config.yaml
n_experts: 96
experts_per_token: 2
hidden_act: "swiglu"
moe_layers: [0, 1, 2, 3, 4, 5, 6, 7, 8, 9, 10, 11, 12]
normalize_top_k: false
routed_scale: 6.93
balance_bias: false
lr_router: 0.00211
norm_eps: 1e-06
optimizer: "soap_variant"
beta1: 0.95
beta2: 0.95
Below are experts of layer 3 (counted from 0) of a mixture-of-experts language model. Rows are named router (the router's row for the expert), down (a neuron's output weights, with its number) and show model dimensions 64-127. Each number is 500 + 50 x the weight over its row's rms, rounded and kept within 0 to 999. Numbers have three digits each.
Before each expert's rows: a language model's description of what the expert responds to. This comes from a sample of Wikipedia text that the model never trained on.

# expert 57
Description: And or ampersand joining names of companies, clubs, authors and places, as in Simon & Schuster, Brighton & Hove, plus capitals after.
router:450480479548558506479527418507503460453488576591566426521483520543544462626487455525414531509450545459495494453460452516414595509478534534553588483512464509524578538454516483461554444483556455
down0:570540547551483479525518487483403485483582377513555494421542572494579488506480534455452599499427519506411458514541489485624591500490461529511470479474484455440485526465421512513568591523442564
down1:565423520440440409484485478486609540510416535537535445519395420525587488480403500507571472463475532508426476484492465474527352427493476576504490580520477406532517528586525486462527439494441441
down2:397479458572590545485567522480517565437503503490573388605425527604434477529471439508462518529517490574459501580529451524584495455553559525432577504514478444480483537537537449509545528500469409
down3:474550503489516459447565506588453548449489431462510460555495524378548518482420476489467507490525416523442547560455518455565513549351457530527434551552504476498488497458552513529553526479510436
down4:503450541516440450454477495619489587557478506501553415509420467504454480533511489537547539566462538471544534557543482511496522463466527473493467515503408533561483459543581522500542528632460536
down5:479440470542454555540482473504457559510485549520663462506610408433615483526432580502570558527466468516438536486481505576496496480438561442516478441585479469458558499399520559527522473509417492
down6:483514372477648550466474474466508476567512454565496517483441471550483566525523480582560383499520544481521526525504496445439559514534454471531500537478511516504454615468476437560638513479499451
down7:391391406481506523511451566554457521598449631475501541559571506534425572560456488590594568524503460512483528455417526486590416554559569477575532519468491540457530538612501447544501393471523474
down8:377510447571486573419546465498494421487580570433493465532494558494478410520482484480464520453464488569473460458537569518518483473540540588476387503489462523494590473534524476380459514604524468
down9:425422624575529538492480466539417471567551455494376551524555486431420454446468577551447522475391397475385550539482533527485587539516432447617536531479527482501589438572464521514569465466562490
down10:501486356559438493461474543488529466525465421524473563498520504404479520402566536445523465496560571473484504515462499458509489499447510464535526528544472532498482510495571517514374494511473445
down11:528499453553512446530411570535522521548531449594484494569500537397421522505488503529526558515577457449585381407496505424529432517437532481527491511537414486474531410546383447487512560472544527
down12:470539391547490484363467442513496505471486524577494498510537535402518471628462508590571527380431432500568576517562513469472486461484542440610549417569478523491484521555566534443526548523580515
down13:462528544454528624500525514371485562455592567579490541544540502584521572463500417443511515482412505529501515529418362493393502470422434528505406530508514487511546392526507508501484598498478491
down14:553573486509534454460458577561455389447508623428502542601554449468582482493466520475577427521498456542547461470461524511474438438492500456481409417556519542529464505526552487479359532508508473
down15:402524592499514460485451574507560460519575418444553483462549521493468518474565530395485469456619539461511412451502489399479432503420489490527508448518449416508492502515455536456567540491395552
down16:455492431564527559493502479545507519452480513471445512515490507600557417567514452484439466551471547460528452438443472466547506532494510476574443417458480560459533454531474393607485556446638434
down17:533443476547405416563549492438536468517466458514466519526497643506534516475471447492522455494457471551414496497513588493517418478572525546495561521420514473442492536477498530550585421495545516
down18:451566470556451513416504454460532475537522446446522568363463512505484513414458526552523475481557427534569456453546533490441477555542477509400534573495468475501516472466550452492454415578460406
down19:502504581516495469492515574503535504544490541502535508468491510625535483444508459517507486490476481381456542473487516370472428579472483482509478414579463537555444587561531512478426447515500589
down20:541497418438448526531478603555584458517497489524540515512447451541433458461519521443545520546451453466420564445464437475517453475486624522553428518481432502432504491499517522572590503484555488
down21:560459525528492505479557453443534504500432574504474444525410508416542469533424487497603519404606624476505526436471574551407458519571569513454433464512461530508495585486520530451516500484456533
down22:450520581507474461440539486620474496453529564482599431475564492491507506522472529440551462521635451546596545493416431483433528529483524528494500472543570607500401519511499484560607443525464410
down23:557522521504498574565460541416472606531484594432496470525510438491443456476476536497513446523423534537602453389464539558579541472571512481556518447431488550448535474550530577367537530447469448
down24:490493450466577408545519516482534399467400528454535443601493512459459459507453396507437477538477539550464556512528517491578511451491466509509475470505438531495522521538438539455490434394442469
down25:446527456536507557502558514521516533481530533484527546490489562512460451507508503496461441421491516463426423513491382505491448542399511480522548529367480498545553539539418368407492484620544458
down26:535502496530511500473492448494503534493557495504572536585509455471488595446511532495511482440524429421481553519506455431566494461533585522462539503523522533463520401530428516425530503533517445
down27:423546485475580521533507553486482490519498485571482458521363447553431461534444515380510436382519511582513481501479488550463483440526520435487525530539470511502551575499462430481556479496507514
down28:521520491571481496469596598455520490515458480485522490457488492464473517487513497651531485596575575526508566462523504533464532496618515448409539512447456496493575495536467493617511544503510489
down29:440557457483507460484510523516586487462504468487577554479501532616511488566486445512453484496514506459539484532531548529394492496531550550584517544518509484504489485537559427542398566448464444
down30:497474586464471548449589614460483463571442511521497559524465539438503455472450540550519494490492545502522509451473527580481453434500507600570541478534475546457381454592617566549587518520476543
down31:516466474574560470483493388532517528493480427535502465464388480442577503442532510641589580442580536562506452518586590392441498486501462548520479497502533503509455490475499518497551426543537451
down32:536492462458475513468540600449549450531472435427489523497475421436488401504559418504459451442545470551495526598511525595512454581470587516593554503493481447518467356516468469477471504503415573
down33:389452526412441521553611481524471461475502462517497571517554519558573509476486530523463506540486523418471467532459508452460558452531448492593494570471562620548579557490462488431532492562516501
down34:503593559526426546589544419432477480421426476516426513404447507535509577500455473449462522400528472562526504468536556433486467514428541524480462572492482494569470540466492401540462464480481505
down35:624616433457558581489438493445477542540518459501560473560519549452442469500529557432507559486483463498539455522505571500497440494597571573613486456526455532521501501524465428555416466407482553
down36:484461507529490492458534509458474476459536480551516538507412564480579573501592583488494480520486538530454467437544512505460474509492488523454553537513486437439432501494469551447476629462568576
down37:477548575499490508561502562425460584538405556517528460614500547482514507472508477471532493495526503572527474552515461611458475542561524488562510421581542418580518560450486498534400586512461486
down38:541473523504442510507456566469542441584519490454496455472593441546517517607477541466546469532435573447529503473496454424549408492520524480513463595483491527503454448451493686487510530474530451
down39:537516486477552533437452482427508433496584471502579524459507481554513562455540581421420580508555498404458545521441464579356497487532448537498536578437410470497508512601513502523413435524389479
down40:556585576483491498468454472485555514477514485554519492510503474444531490478507452453603631495439576596516491462492493528490436588466523420516527405416526529496571435536557532530420504492561540
down41:529499506612550407527461407541442549425463457524495557488448466556487445524530439411461453526496547455499485436480539473484591525475497442447494507557427520426541553585490604428542436487523469
down42:504459471510518545516418566431518531481472500520561518467446515494393458484461452478473465600378572479405462480473453534589538457503523491524454464492606513521465560443529409453506441516449471
down43:480536496456530398468592466517445631549553478441549434387381532438500489549341461518470408538468520549491427521574504512445479511427492497469471407498482528501562494458495522533503534486480471
down44:470473478473492450516454611425486383471441464594524467436412467578398456484453521540493420461523489381443475495500568481447473481396549526521508499520472571545467583473538525461509495473470471
down45:498505467521472515522452535443462412504477427440488656570565458434450492508452494564403368502476448512375486447502516465535498486535543513559479480537508485538575489436556438483537537448466416
down46:513508532537510426491568512495592494447562511479444627446455582428486563476537461496484511547544533534482414496445431466529431538525430516545443543569522519502549519514486512616373493532445404
down47:530481475549462483516583480457505564531488457487526513498498425533461563518390490586463607566480531648537544508486478478451470469535522467445567528544578535504446462403519437575626535466562417
down48:571497482494512554508549479465507499393428568432587466514447450446513367505416528541536541522500452479524491496517449524438623534467498490488555485516555507399401413395499557539529507491570531
down49:464496433531591503538533510449485566511401474517582544487490492524550511426402505504493514535591553502497579487593545450485500520473562528520557499521492530457452474470475473578578480482484479
down50:480500515504424481524523493554487391526476499429509473436391548439491479496450528512480529460547532516446568517425382507430463541550439488526476494433577486498526476465565533581433469503466483
down51:539535420537460508547455541417510602446504533552477489568527496482462551425578578556555490476549516448440501568541586400463442519543517537580562470453487469454444488505561580516531417555529464
down52:394483457450583531535478536471469553549555565471535576473464486590399502495511463533514524491489474524532474456507604475533590578540438443473451571437505544481503394478476458452486490360400486
down53:446390501499482450584504473540513489479427544391483519513425472424481567589512510477464465469554503510521509472531576536462596555512517507520498503539477489528454476465507493549548454540547426
down54:483555448523465444529479433558521511509545425540500553575589427524438480503495387527488559518470524555458536468504534494456420564559596503516507495414544582514529594540563500574508565497461492
down55:663464553524501454474449407520573529496465436507487562538527464436408537478461509513504597518511527500502584492499460527549427579511529490417516404540468449497474539495560597510563613497485538
down56:486474376555443521485499456374580499454569442490484473511541444417555438493456535537468532507490441617506499500613502501464472481502406462541510524515492506477532458416632421552475533533435495
down57:412371499449440481524492458515478560480442462469483427530482509482606497424574516436520538378574478482525551461466506573478453608539511443485592497449496442482472517390515524501489541527567370
down58:490523497457476451525626525523419433414507481518470449497479436518481505506557496548453503594563538531563445536496490465470462565595609500570488525463532417516592474484472464458504538605447526
down59:533448522457450498509425582464520486474486475408460535505523464496385510546527482574479554487524512469454602540500558564435500559546484536491508524503415490489464531508562453505392510551528415
down60:615440476476499501547404474515457547529453542531435483548549495474490570522517515522601459522464530366546604558477476516542520457493527513451467476572522598509469541475535526428462434417565478
down61:472445527453507521537599547498458522459482540484421571472515504547584536563580479435391488525443429480416461541502542435522487423432471507564492504482443466514559467499604551422457522517472533
down62:560540485521618538451526426449458424511496586437536509662485478491504503439527499517450519525354472579541569516490498476534600414477492496508408569518500530480408572423509409467462508470446466
down63:507456527498451437465432482425506459616469475511579445457473542474443499472483487617539435408444562455567487564566546553456570439482508452469482489560579502550483502498368531542537474447486528
down64:504595505617480490446541397483413487521518532595565499489464535587447453476473566480563514467535505458404477447554484527544419505473506507459458439440480451497497490471433552488550569486475551
down65:539457425462494510596422534456542551468462523540375462482539476506484465508385448542464594642488500521549438480391545472564471580613505464563487564510509556576489551476597461503611531470551533
down66:516491477638541551521479564385502522524478416554464598523544435529499519479528484415513561559450516513518413474580439448506563411480553417519467448496490416564466516574536487417514473531563535

# expert 47
Description: Numbers, dashes, dates and short verbs like is, has in tables, scores, statistics and formulas, such as 10–7, 23, 21 November.
router:548542534432475548434488511525448463464522578525431496427544480536513558488607492470512546536502584467412534515507478429458554517448563465533486528494431416470542581543499485509526520473456577
down0:509500419599487474423526598492530514431533519511412504486532502426471421422468470643431472505519555489505548495496406573500612497492503527510503489574401494512527549503521461462520537552482488
down1:568468446481584512432554488544511348426489430488526513461459584523574542421487419621504544520487489496619428400488515519516460462516497531555522571521432475575480526443510450542557518542566478
down2:430550505499489506498521517552518462501525459446485497474451447450531534498439472552482491439602488509540477496464492408439439517476518512454460446568524481500567497600391489510525594443542492
down3:501510455529592463548495586525548451464512524573470569517475557531530474497516411570504454529488496547504582417606598607486502533486528478559547503506476533475475462569499489522465521519491510
down4:494619440528482565414466475461535444486492535632490475474451523547531552516478501491453488546517503479518445482560491529508428492485533462474511422485467573534566514459553423487489403446450536
down5:543636499574454525449524475456567538475557477513518477438532558552521500461522493558533511551554523513511519470468531450545463476532505568460450546528519479531573499543516507596538478541382499
down6:503522517437474547550473533501382456512399432470463467484503481433494523491510476529498499324521518619546448491454519521390460555449523539473517504534489534512499505489494533557478510532542506
down7:476562460500439347522513466485440470537527523543473572549558589482573418503485447451524502496457471529447610514549480503609542463443454550475545595408437438468498516589479444470497516465512424
down8:461501596567540499475472453506528461519553549479475487496513454478534498598561445549460584541542433469510493548460457438581526537578516476524500458590488500386480445504522463560499465488459493
down9:578541500540382503469553443471569497440511587497587460544436466466525420580527577444503517503552464489423440470438520448487572504468477461477545558553491501496455491597568616563509410494523517
down10:447636462519523533465482483581425433498476502449440501451550498534534521464490542456502528531520484557400589494468486479452570556543624602379448491549390495534561502525524506577537517551526476
down11:489489587436487473523530492457490558531483445501549462549429502523507525639549490506411479487462642526516448458379567577523568488492499541495489520455539412521519500540538391442533437523464518
down12:489602523477475529523514517476570593564451489517435605475564535503578512566537514539562523493502460484530537442517467423504560435550553429510505478499502481392458529501596408564581492525469491
down13:385553552540489524466443575446505535538473549569430617550448549447498541513505484567427440412444487519430516478543452486504585533506503456435456576549449500502543529498426474446438468590435409
down14:481546460448447531458582554439635439499472515477530432583518454464486529466509433437562422528474493547627409492507561461478609491528417530489455606576525474576518485531455481580396461472462549
down15:519432492506540553406512578446497470482476546508465433560471531523487568605576581529512494483411373429550496472458520422509508530562495525359573566538523462537539470520515481472480441576462608
down16:472484540530542489446392631459526419551471553472460530401487457471523438540590459474520478499472470500536466491465489496504459497506490525529487510443476468465567437491427475482583464493499549
down17:428405587532499469539531445564507455458557458464499446485484424544510604480476489645518560506525508578490547520530512470564552539475567608476514548442491454523508609564519465546505500630535476
down18:451550423451517541452463477509497511555488542556480485579517448556504530509410509516495515501593548505508431488421425477527452438591442646585499584547590570466482462514472485592556464493450551
down19:488512498474549505513489514546519481478443511487520427543618492485537474470544525446491513547513494493488467504507486602438501513495609432451388631454446530486457508534529474536447494378437480
down20:442466456490515449540479562567404447525494522571548592454491483489561475476549510533460426446496500420478556495473478450538369376503590498566478456498487499545568465542463513510503479425455557
down21:384538464461450573490464490500475452593473532402548487514489490499417541555460504384558508541454460473551519417522496436503528470405446481535514484487461532482601554491478592455528466555464469
down22:530494456527536546480558520550506565464561543517468536409480535537540538517523438468444599498594457366537435529467498394542502596557529459492472471514508504479549585510580595581493495421498453
down23:434470511438442494578529527452528468493488529516628525442468469537423483533521486523588540494570529422563453591429560571496476386447476540565490526421450434481416518500407570500482470480490436
down24:445564575505454543528495465493559470461490496501430499483447554483443421459464538445642518410525553512547519478533441374540479508493451447466454476371515521496454431504505585540510564563526495
down25:544558441570480414539467550556423517618508589499484458505434466485531576461496503442533486521522507498511504415472507453501478499457532432545498523603453492492456427497458483495447467489410518
down26:660536504488456426505466457492501419411455534496547634502573441536419501476532519474539564426477474426555421463426502445531561585482442518538564489545464469450438573463511558584398471435499526
down27:527504418507578538534535603550491433531464544430584549435501563536550515584442473491482523458566510520527458563489564594520515572497491565513509548516514579496495441488496615580528541573474501
down28:553541488455532521417473518477455387456484456506505507498572442526487544440553531554480487519497530481395527477533432404393617505593524482552457511525586522486435451460552537490493514598484572
down29:518498446489480511502436508501435461591594495491534503520511525502492479548465528368484421470524575485483499536476485548530468500665497477462431508627533533467467469426465553574492564460593547
down30:482537631524525388433508492540506576526498519465525479474546473562498549447424459503463401510534450562498458498579472581439406439538444441533453537532587554601421472502383472562531495461487518
down31:464509433381486440503522546535315484510519501389519549602532452539478507476456489525545564455497466441553363447453465575507479481539432474452536411517441526470568641479513494488487535472450564
down32:606483514500478513490480465533505471474526461467529502531478499386526450538420415490519496526468453566590550492532539545493509375509455513497557479500532447473472427402521470506622580488529399
down33:438476565572508423476528515543491545445443417499438502456478539531485474538483549463483435510462494533536515423578567505572504498438597580458426477457566589580508412632515454457413483473502389
down34:479464440458515465492441535546510433532510470382481495447536569547615497481530469481453536489467507495508582538594493489526457407524522458447434419561501523598415531530430485422496440495470400
down35:561542467438412409496542548495448510506440529549552466554519543552436536575438501563475499514531561457370495412489462456465507534487543474515412594433484487429567570529499587465490477558475523
down36:477619480597384491478524531531457498563480440524500565500543469618590514505484513567566454519482544421509438483522435506533575457524567515511482463383441527503504511489480518476463474604437574
down37:630390466596608511535554482553573537527574444477415438558540441506456477521541415430428541535533562578485507471496561490468494494448494579543461538472578471587483488566509561515529507506515463
down38:427463485459463440395454444580472521471524464507501467513560588466493463441504426522566485489505487500515466545524462458497663552458490529555547460480557476582473482435503461444516591562560495
down39:526445442460619566472521485589484475476520528529468502590524439584500474512520516451462513500388472472440451510565436466460511552572462520467520549567513510559458417597540580473481490547488480
down40:565506459541468443454578591479560488401534486436492481458608529574546547468505524451534445522552466497382483517496427482466437443462589511473463495464487500528477486445432366534409470489456524
down41:521428448424458495497511534507549516516483521541579478513546405520482438419476528444554572434585339502524474539505504498517513477490424551494622458467495610488545453536461505458541488420488495
down42:472488534446499462471474572532519514435493437636479641574541526502565553463491423431481410562468532508475523500512470499486545487622513555525440495508475508524540433458526412594503506476431504
down43:471452592581482456527531573571499494484470522605551428504499502508558441529524547458469601487468514441540513600575471395449550497483495476382483446506558467457428454583510509511400447495527493
down44:541491416516452510543529512489474522468443519413539461567467474553456544500425523525432497540472464522450475432493382474508488483536493487415583601539570520527451493453526482414485546545594511
down45:435480516449531509471578406569443433496502524433566592563449475488487588585463517517534491527494517462378515544536490477589531541477542562512497538570496502469450465507479630579444412483576523
down46:389479517534524509475496431571528560418475499574516530471405470452524477607478472541531486527543489549403544527452557600451521416451498468534494537465548611559444474472457590491513539578524469
down47:438527513565519402661476491516431516512503503490499421499437616493505574533498532433546476488539523428531517521537551558538563424500447491484437534463510501449446583469550540458474467522575567
down48:440573572575440503503427569482514433477422610522481494562556437575469508526520569485550623415536401518507506500462513520549476594528537487503448512492454527459558512473487471481434564509443480
down49:551504479553447480546446462405551464506543518489483527533502441480449494485483600474505554536520492517526374384492403624551538532575475526513439523485412627577510495441478477504443512515524485
down50:494527481550492481445443565447502447514477556592531533460513502472548462472491464469455530577472495541501517563394499525466546426531488490555572524505498603507532471489511481485580499491451466
down51:478559466578440537467536496550528549487483551472521463452454558509480517482523423463538574522504510583481432452459435405501353435523508432460433481514601473485501472489414524537449424483540483
down52:612464488455493515484536532470521488549525503542476519535537437389468487524496508493478566553472397424496419541524387499552533557510448553551547579518472475484503550471416518662478467525418417
down53:550488527513551466485569515434513452456464532469388530536474508529465469494428515554523506472546444561467617455480517398510449573488445582467420591507482571500387456630479454452523539497560576
down54:558474487531577384447517479488538607498406605524582520532529520498440507484539419568471507486527555462497512512560512476542466462567561556503450521583474657493484485478532494509548503473476412
down55:499449472463473457454495437497541577456406509532485443546445502438480364540402538551542454530479581600434526524480527569584495573636495555445526477462553546453560482513485516546468458498485528
down56:567510529473525428532490562463461493453487429609482424569531495623491463615505464393583519512554501371455537530545576434527476458541451464475508542499494496498545490490488506542451430532558521
down57:501594398628518538511588482463553471583502501497479462483518565473434549392563489614517393589497428491603573463563607570480441502495459511485488523488473533498422502446549454491460455510542522
down58:484578523542514437546504475538390564459514530411501552515444493390515544517460509559477513481449505454526429489602562530428536457450473523500547472479505517452396478447397583515565519423521484
down59:444520520525562438474486453423474482505416487487605473496516633493403498566524488480506486448547495453458489532492490493503543421515472442516487546410468510515476575417536443473517538427526497
down60:501493463481480472492542535437573487596478514418499500533569583522509467370518480504549471500557468495521604595447494496515487517580434451515512444515468614470463457444408490489474560530492455
down61:583527505525512508518470469552476458502449565438550539499479538501462607504553433491521573573430563498515498483527492484437488489514553532449465519522369467539460447521514591511465447558513533
down62:555531440495515627500439587550536458466473501523421557503582462459483514573571576496556553467459660552503499570476476448535529483531542442540498533579540459431491605501501539582539550537430472
down63:520530441450514431558512387466494497503446441511452429560520496473496421512474462480565543487523503418469496491417605505454474496506552546534439556525423481485567596450555534457504431558500558
down64:479501556489523452392450472529492518471522441494437477438514410514518403556490520549474482539523508478508496427540427543539482471474572489562512444560527533548541467492547539433526664530596457
down65:501463453412465353425492618548486442544452550484463483425495528505499488503562420475543543567537494527463421446508453521494498545529526468564417496452503563513420534509512467478483566582416518
down66:500507431533609407497458534450487423489523368478452563536508561556437596434556454442522570540502468525529567485563496411517509480439447439538509455542463475455525498465503479463503604429457468

# expert 10
Description: Odd word pieces and bytes in mixed contexts: Chinese and pinyin bytes, split names (Rob-in-son), LaTeX braces, "polit", "educ"; no clear common theme.
router:547542535429466553431488505537461445465520576513434502415544487538511559480606482471515544538498592473417533511511476421454555519452563457525488526490445421473544583548498480507525519480465579
down0:629460504394545502488449589538508500527486572468508495468519489497541466514491580523399430517585501660519470409399456537508502459508490543538583523501457543538533517556511488445634485497453563
down1:408590437492501532513533524426470535508534507472503545583484526435456536486489460413480394458540483453595620478551458501430549529490469404431553460459476534552551394450552441571433531503457414
down2:646489466447458529536541546505486564464539465631541477529496568473394516512600488521533538487559425523533581560483488403556462488502534473493507512499455531464457396463548495545545551420480522
down3:581469476497446518462494485459432565535517419411544531517427576512444610400537479549523488432586481521428453444535520451529470521492508472536503465439486451595450507562348537437577555456554588
down4:416532576527450515561559483545548425559501503491505491450624510551505473574529458453533443496515533539469629555457462530535575411583524461566494591453520533440534514495510429484470508463536475
down5:470516527560499508510560558519401562412476471454502453467454469466467512489511454475490444455440562526497613659544530571465477540566504487452489592455535467463439455506435465510519498420526561
down6:531532461473506475425453543446498457470516487558518545571537500432491433585537515501586415484511553545580566511478448439478509467556525425591460423581544472454546537434499450571549561463449488
down7:616428450412477558449497515569444453480528507386485491561488407447568546403495543532412524435412474574412487559598501444515448511493487475608473487514548483461584585543502528540608509510450496
down8:484440526573399539526467482543490465475500482456576445514501550474552481513445450446442456488566573489560411458545491536549513482474437557530606498472523593515482475565491546397479581421582485
down9:480499499481423489417479449552546572535580479440496491554506456393531541506397505599433414437484565462467579503484532527464497568538433474479521536441574486587468455431376481482541463569523454
down10:557534425528557460552488508474508559477474627474481507521464481477376507531441461517521431578513467500513488532503564536438527543531494493514555500563555558495465445472460452418539522546546488
down11:539477544441519425516555512498470479467539371426435518522567425497381638476538548511439483510490467469480500463453471436464388460502555464458470495484498476481598584499518497437438592463561517
down12:391584489387576513542466586579527573474488556440529477490513537521467496561492570528507570479505472503582511566441594500483551533454491526486536485500513610512588578562537508598522464482525498
down13:512556475511451398564515563540515585588486494541441441481542470453497459566509423522464414511548439483507528481559518422479508531526451489479435495445465542522439524501463463462561503527485509
down14:598443484487464421480458575566496452502551493503507545512497468522519524548470501540439486455504536509479592384510430490436576413474534444630507496452384530432405497483567522464462464479564526
down15:403421568536473423554520465500562457524516456490465486476462570468459457525470485571506404508506424517525455445457427525432447528578551551425507569406562536484426423551537520494474466499424518
down16:484509561516506427440488522564471462475606455468571446550477536434529507497548500500609512505407503408524526528501473473525538585488554513445524511464532508443527413451529441554468451413503575
down17:450506440488465575535538477433557501527471443494429492534516410480554431517490484567547532539474571499501476534510421488484457455528371479566478530454494531552519565485482513469536602450620455
down18:521445536477494516538506519535452504421486544535549506517409494348546502518488416506528483572535481485467475510468448625488437501488382499527547478522492566474482447426429488475536530476503403
down19:530583447539537476485475495511558565463533418485526566512534420485448616520564510468459582533494514486530385397477454523472433471537495550473501568606491471496537524453574468568570492585502433
down20:489464468519572455401475538505496510466505452414438502481523565363498480571521430455605508461571476496491539433541509486504475517438500510457444462528542446548424455461436484477563500429585520
down21:525473525540556481488479563494482484480447556524443587505506593478478624443512586533525522543547467434552474522447435457467429612560450516559450514504528426459443513449524570596465438415512482
down22:509558533366474560484533505596531588449529464480573450575526444524558448441451457599540415502500553535640515563491574462506541557430490491519436430564518422511562507506480499505406567615486482
down23:412501536605442621504517469592519467427633551497558527497557539478563520503486438464484514577398536538477465489423412559519494465580520599436411466496541524577504512494529579451401537524430520
down24:493455464500540563541523528509485438452368478579429544558507511554563481457548541511562387515578482485503417524455495446505525579492468494504597639541503478534478410490514559497517484568455557
down25:497562457546499496546473496515437456546471440438522528524485473415421535509575550550532566450468470603511459481550463615556455514495469415464505451478448433486551580486462593507512465567511523
down26:464441497423491491449534530520502542470598496489434502570450535407413551504454406497471459415539455582464513529418627569515395468552434563529528501537490487512495484476528504499558571437502485
down27:500525457498483485588378541431449443493488523438494522481572557424552425531489390514471459503455468579537508517506558447460603546562481416487533554539555487547456556511492363471424486532502482
down28:528505573452489521485543507474418491487382491461443511523506526512523571522445599604501519477496440487431530485525465520577455506448508462508482425504508452518495520356429449416472467450512517
down29:473533484481542480484445524534516519411501465522457551552503425439530503493440579444479557463595422599561480556492443445493565641434506559537526495497457456475659497457599548511491534572488518
down30:433508480405555570475521557567555415504518468494516484463540534528509478502579557474502539504511479466495528563414533475535416468565504520508468451539511440472469492502438513558461534470482405
down31:533480591445476357542526502490544570495552545455422525479452503541475547472477457514491449469464467496512541510576528436504467503572573452592534455614435501453463444482521586469541498497490517
down32:548479472465498514491488515551634433532535536450493468456474543525393399438458423631501460546508457546604482432549463543583491537431534563497522494494523432551469447453579482567520523468492555
down33:415514504486536559529429580479420497534492523569577506516456487462563502424464480496416495534560457494464426578415550485563529446408519498522551481644544569487535583539482477445439571445432535
down34:508435533564327487571423451575521470483518451540543544564517583552475476542507453608510553454525546454480484490454457550498500502393550534479562455509546492554496520400489496503488617532508507
down35:537460528524422448489588502615494519517471477514459528473441556450478485555548592561489555502526441589392433473536500531599519508510559520455426483464531540462524474560549493491505502487404512
down36:554523482468395535505532488463418477573486517480415486578564395416559568455465516525545497467567537553466372487508456502486568581518475562486451516479524497460485506456473473562524437428500508
down37:506399402580543483610536482408510496498534453438614490505466512456469458491405573517528521596541431552534534480500492510551593472511507505463510511569523542554588402530621492466506532448501477
down38:502459513468406514471636492555502511451364442491481572501564633445485588512530473513479606486497498548543438504442510391494489543519491449482521565478526577462544517544582477483561497455544451
down39:497520521475519552465573575467502448460469545593569483508517568440578604472476459486511538434532460398445526507496558468485583377460592458493550482410548495535514522491538560484469574510546461
down40:432516500516621501469539489398517626563448519458411460452454528385490473478505452518553528480458440613495439515501430544512495546540504485536494448526387503490536442515500485496457502550574536
down41:525498409516530416460484504458538589486474602466561470499438486495582522528513423568541516523529511483536518538599455593577591530539510556493551523505561437473569503477478455526420506505538527
down42:440503531560531530449485584465445573440470402496539522456443611467490507497485507500460557501535516541484418586478493501438504471518501541607546430484514485586471427493619476432531478529595539
down43:555465394479464534553484562604550384513540523507458556559471497505548513459496590535545492468394556526489576534507507517548486508505470511495404556533447486486498471509490516452477565494419478
down44:490459475524478532514531472495499496495438461415490534547447431506548515502454524537474512465465477499589518526483506491522485519496577491447531509516434506498396423517496524521494451576452519
down45:479419402544508631528513482526419546433416585451428494435426602578532498520533567489511471451488495530414414435491510481494550578476494521542550465480506420511581553539502457527487466517448589
down46:577428539443546492489586488481481543396522499547532504516377459407482526555498446448484529430468439403517475494481521504439486487480428529526473520558565441491483465500480501494448497488519510
down47:498591567569527477637481435553520452500511497528607498512478503601536466513509528511543401495511525455462490508489422517459493489529571567496518468490537544545529472581461461439491403547419447
down48:509478619588425460558469441488510504441416552597453430587566487490445540521484507549487529484542564488489519503518527513563554565568550534575487516480489543555479575370535430510418454575501474
down49:579539433606551448529543428552509428483516457451539546472513513586468504482490488495453511493526592498416538516441393528549451492486451561449545552489525482534563486554397539573523509497608455
down50:510527504514453513488526453457571454449492640538499536438617603471472485544544422550455490488501501432358511442567388513476520496529555560500533512525533415482453468484495533459539524496493531
down51:546464517424442559518506468529466407408443523523513463428463497511541524502484505485486561477395603516502417523493466523531490510499395509486520498497614439552522582578659476584548494495488563
down52:568619527462477571469483501485507609508501539504430446448592435477509480505517488501533617570546440521421491498541433436501504473590511502561443436554520465555570478592486487478503504465499511
down53:505506552508443481493570496608402450403557541472456527441580565469541464550527482481470516559444585510530481466543516475486529546436428448506471453524445572485514586499467505529435431454524553
down54:516516501484510477487502560469582501606494496543446520495481454453511485476482532354514489475571451619532517473503452479551510436582559487466470485496436502558469505568432537501482537493436531
down55:414422519619456522400517514475515433491438483487557483483503588551541626470529590513515510476475458410524512512507530454507650559518493459526492490467528358452470494524517593530500456404475534
down56:507543380435496471468535584487546459541497452501502440435466511510526440457475531492482474475495406434492535460543556555536452500509526481541500463526606524443439515585502431453454473547533533
down57:523517463452521495499543550524436619448492445459492484500387508481536583565407460465509452461514446476558567542612422488533446466475496574599538430497555477504586500483492479444482517449510533
down58:552445539473433569613516467430540390387476562555427460553527556505476419521458553513530516500453484498432550532554539417456573520534470479481547487469558441526496486490449524487499404512505583
down59:610465484587432564518495502556400500475504535365536659453500556494522470488479533494462467575453517503477423464483499504426554444590530481494478564547534500524504549469503532544488550427593534
down60:530571567474450483449512497567529436449511493489478528458474438510443563538564520493453474479510493520428498510427545465443441539568467462509464411532589468390506469405519524438470517419424468
down61:411528561465433516506497541478531520490570582457498514499449548480579516545574460412453589403480388583512503433481530399472516399454538559483497423512512509576466567438506503460439557451493489
down62:459591465485426497472558477513429423403555454514525476583498494554518533427543555478521437606463562498437401500524545477524575506563462505536487561471400520463518524548481486490503440498499476
down63:472486454459483491500489461490425521475618486521503527486542453531519549501528533483497473487634582429544500433462467539437532520496461533408449504548530477474533484543526508562508426529440553
down64:551481598491465498498559446484451540570525503474536552530455523457477379505533390467567559515485549546513466490510632487590387561508464476458513460512516455490479484546575515534501489513452438
down65:481481522376438521503451474428558429652576539590548476401480464503496530469466555544539555390505543512525461454523451482476487410489498397500484370526523573549568519513517493565540521528516466
down66:557469600497481453521591457438422443415527470579442506545368434522466446484482541496495569471522496478491534480489477502565480457493464489556554502459526463540411481560495448553488481463513473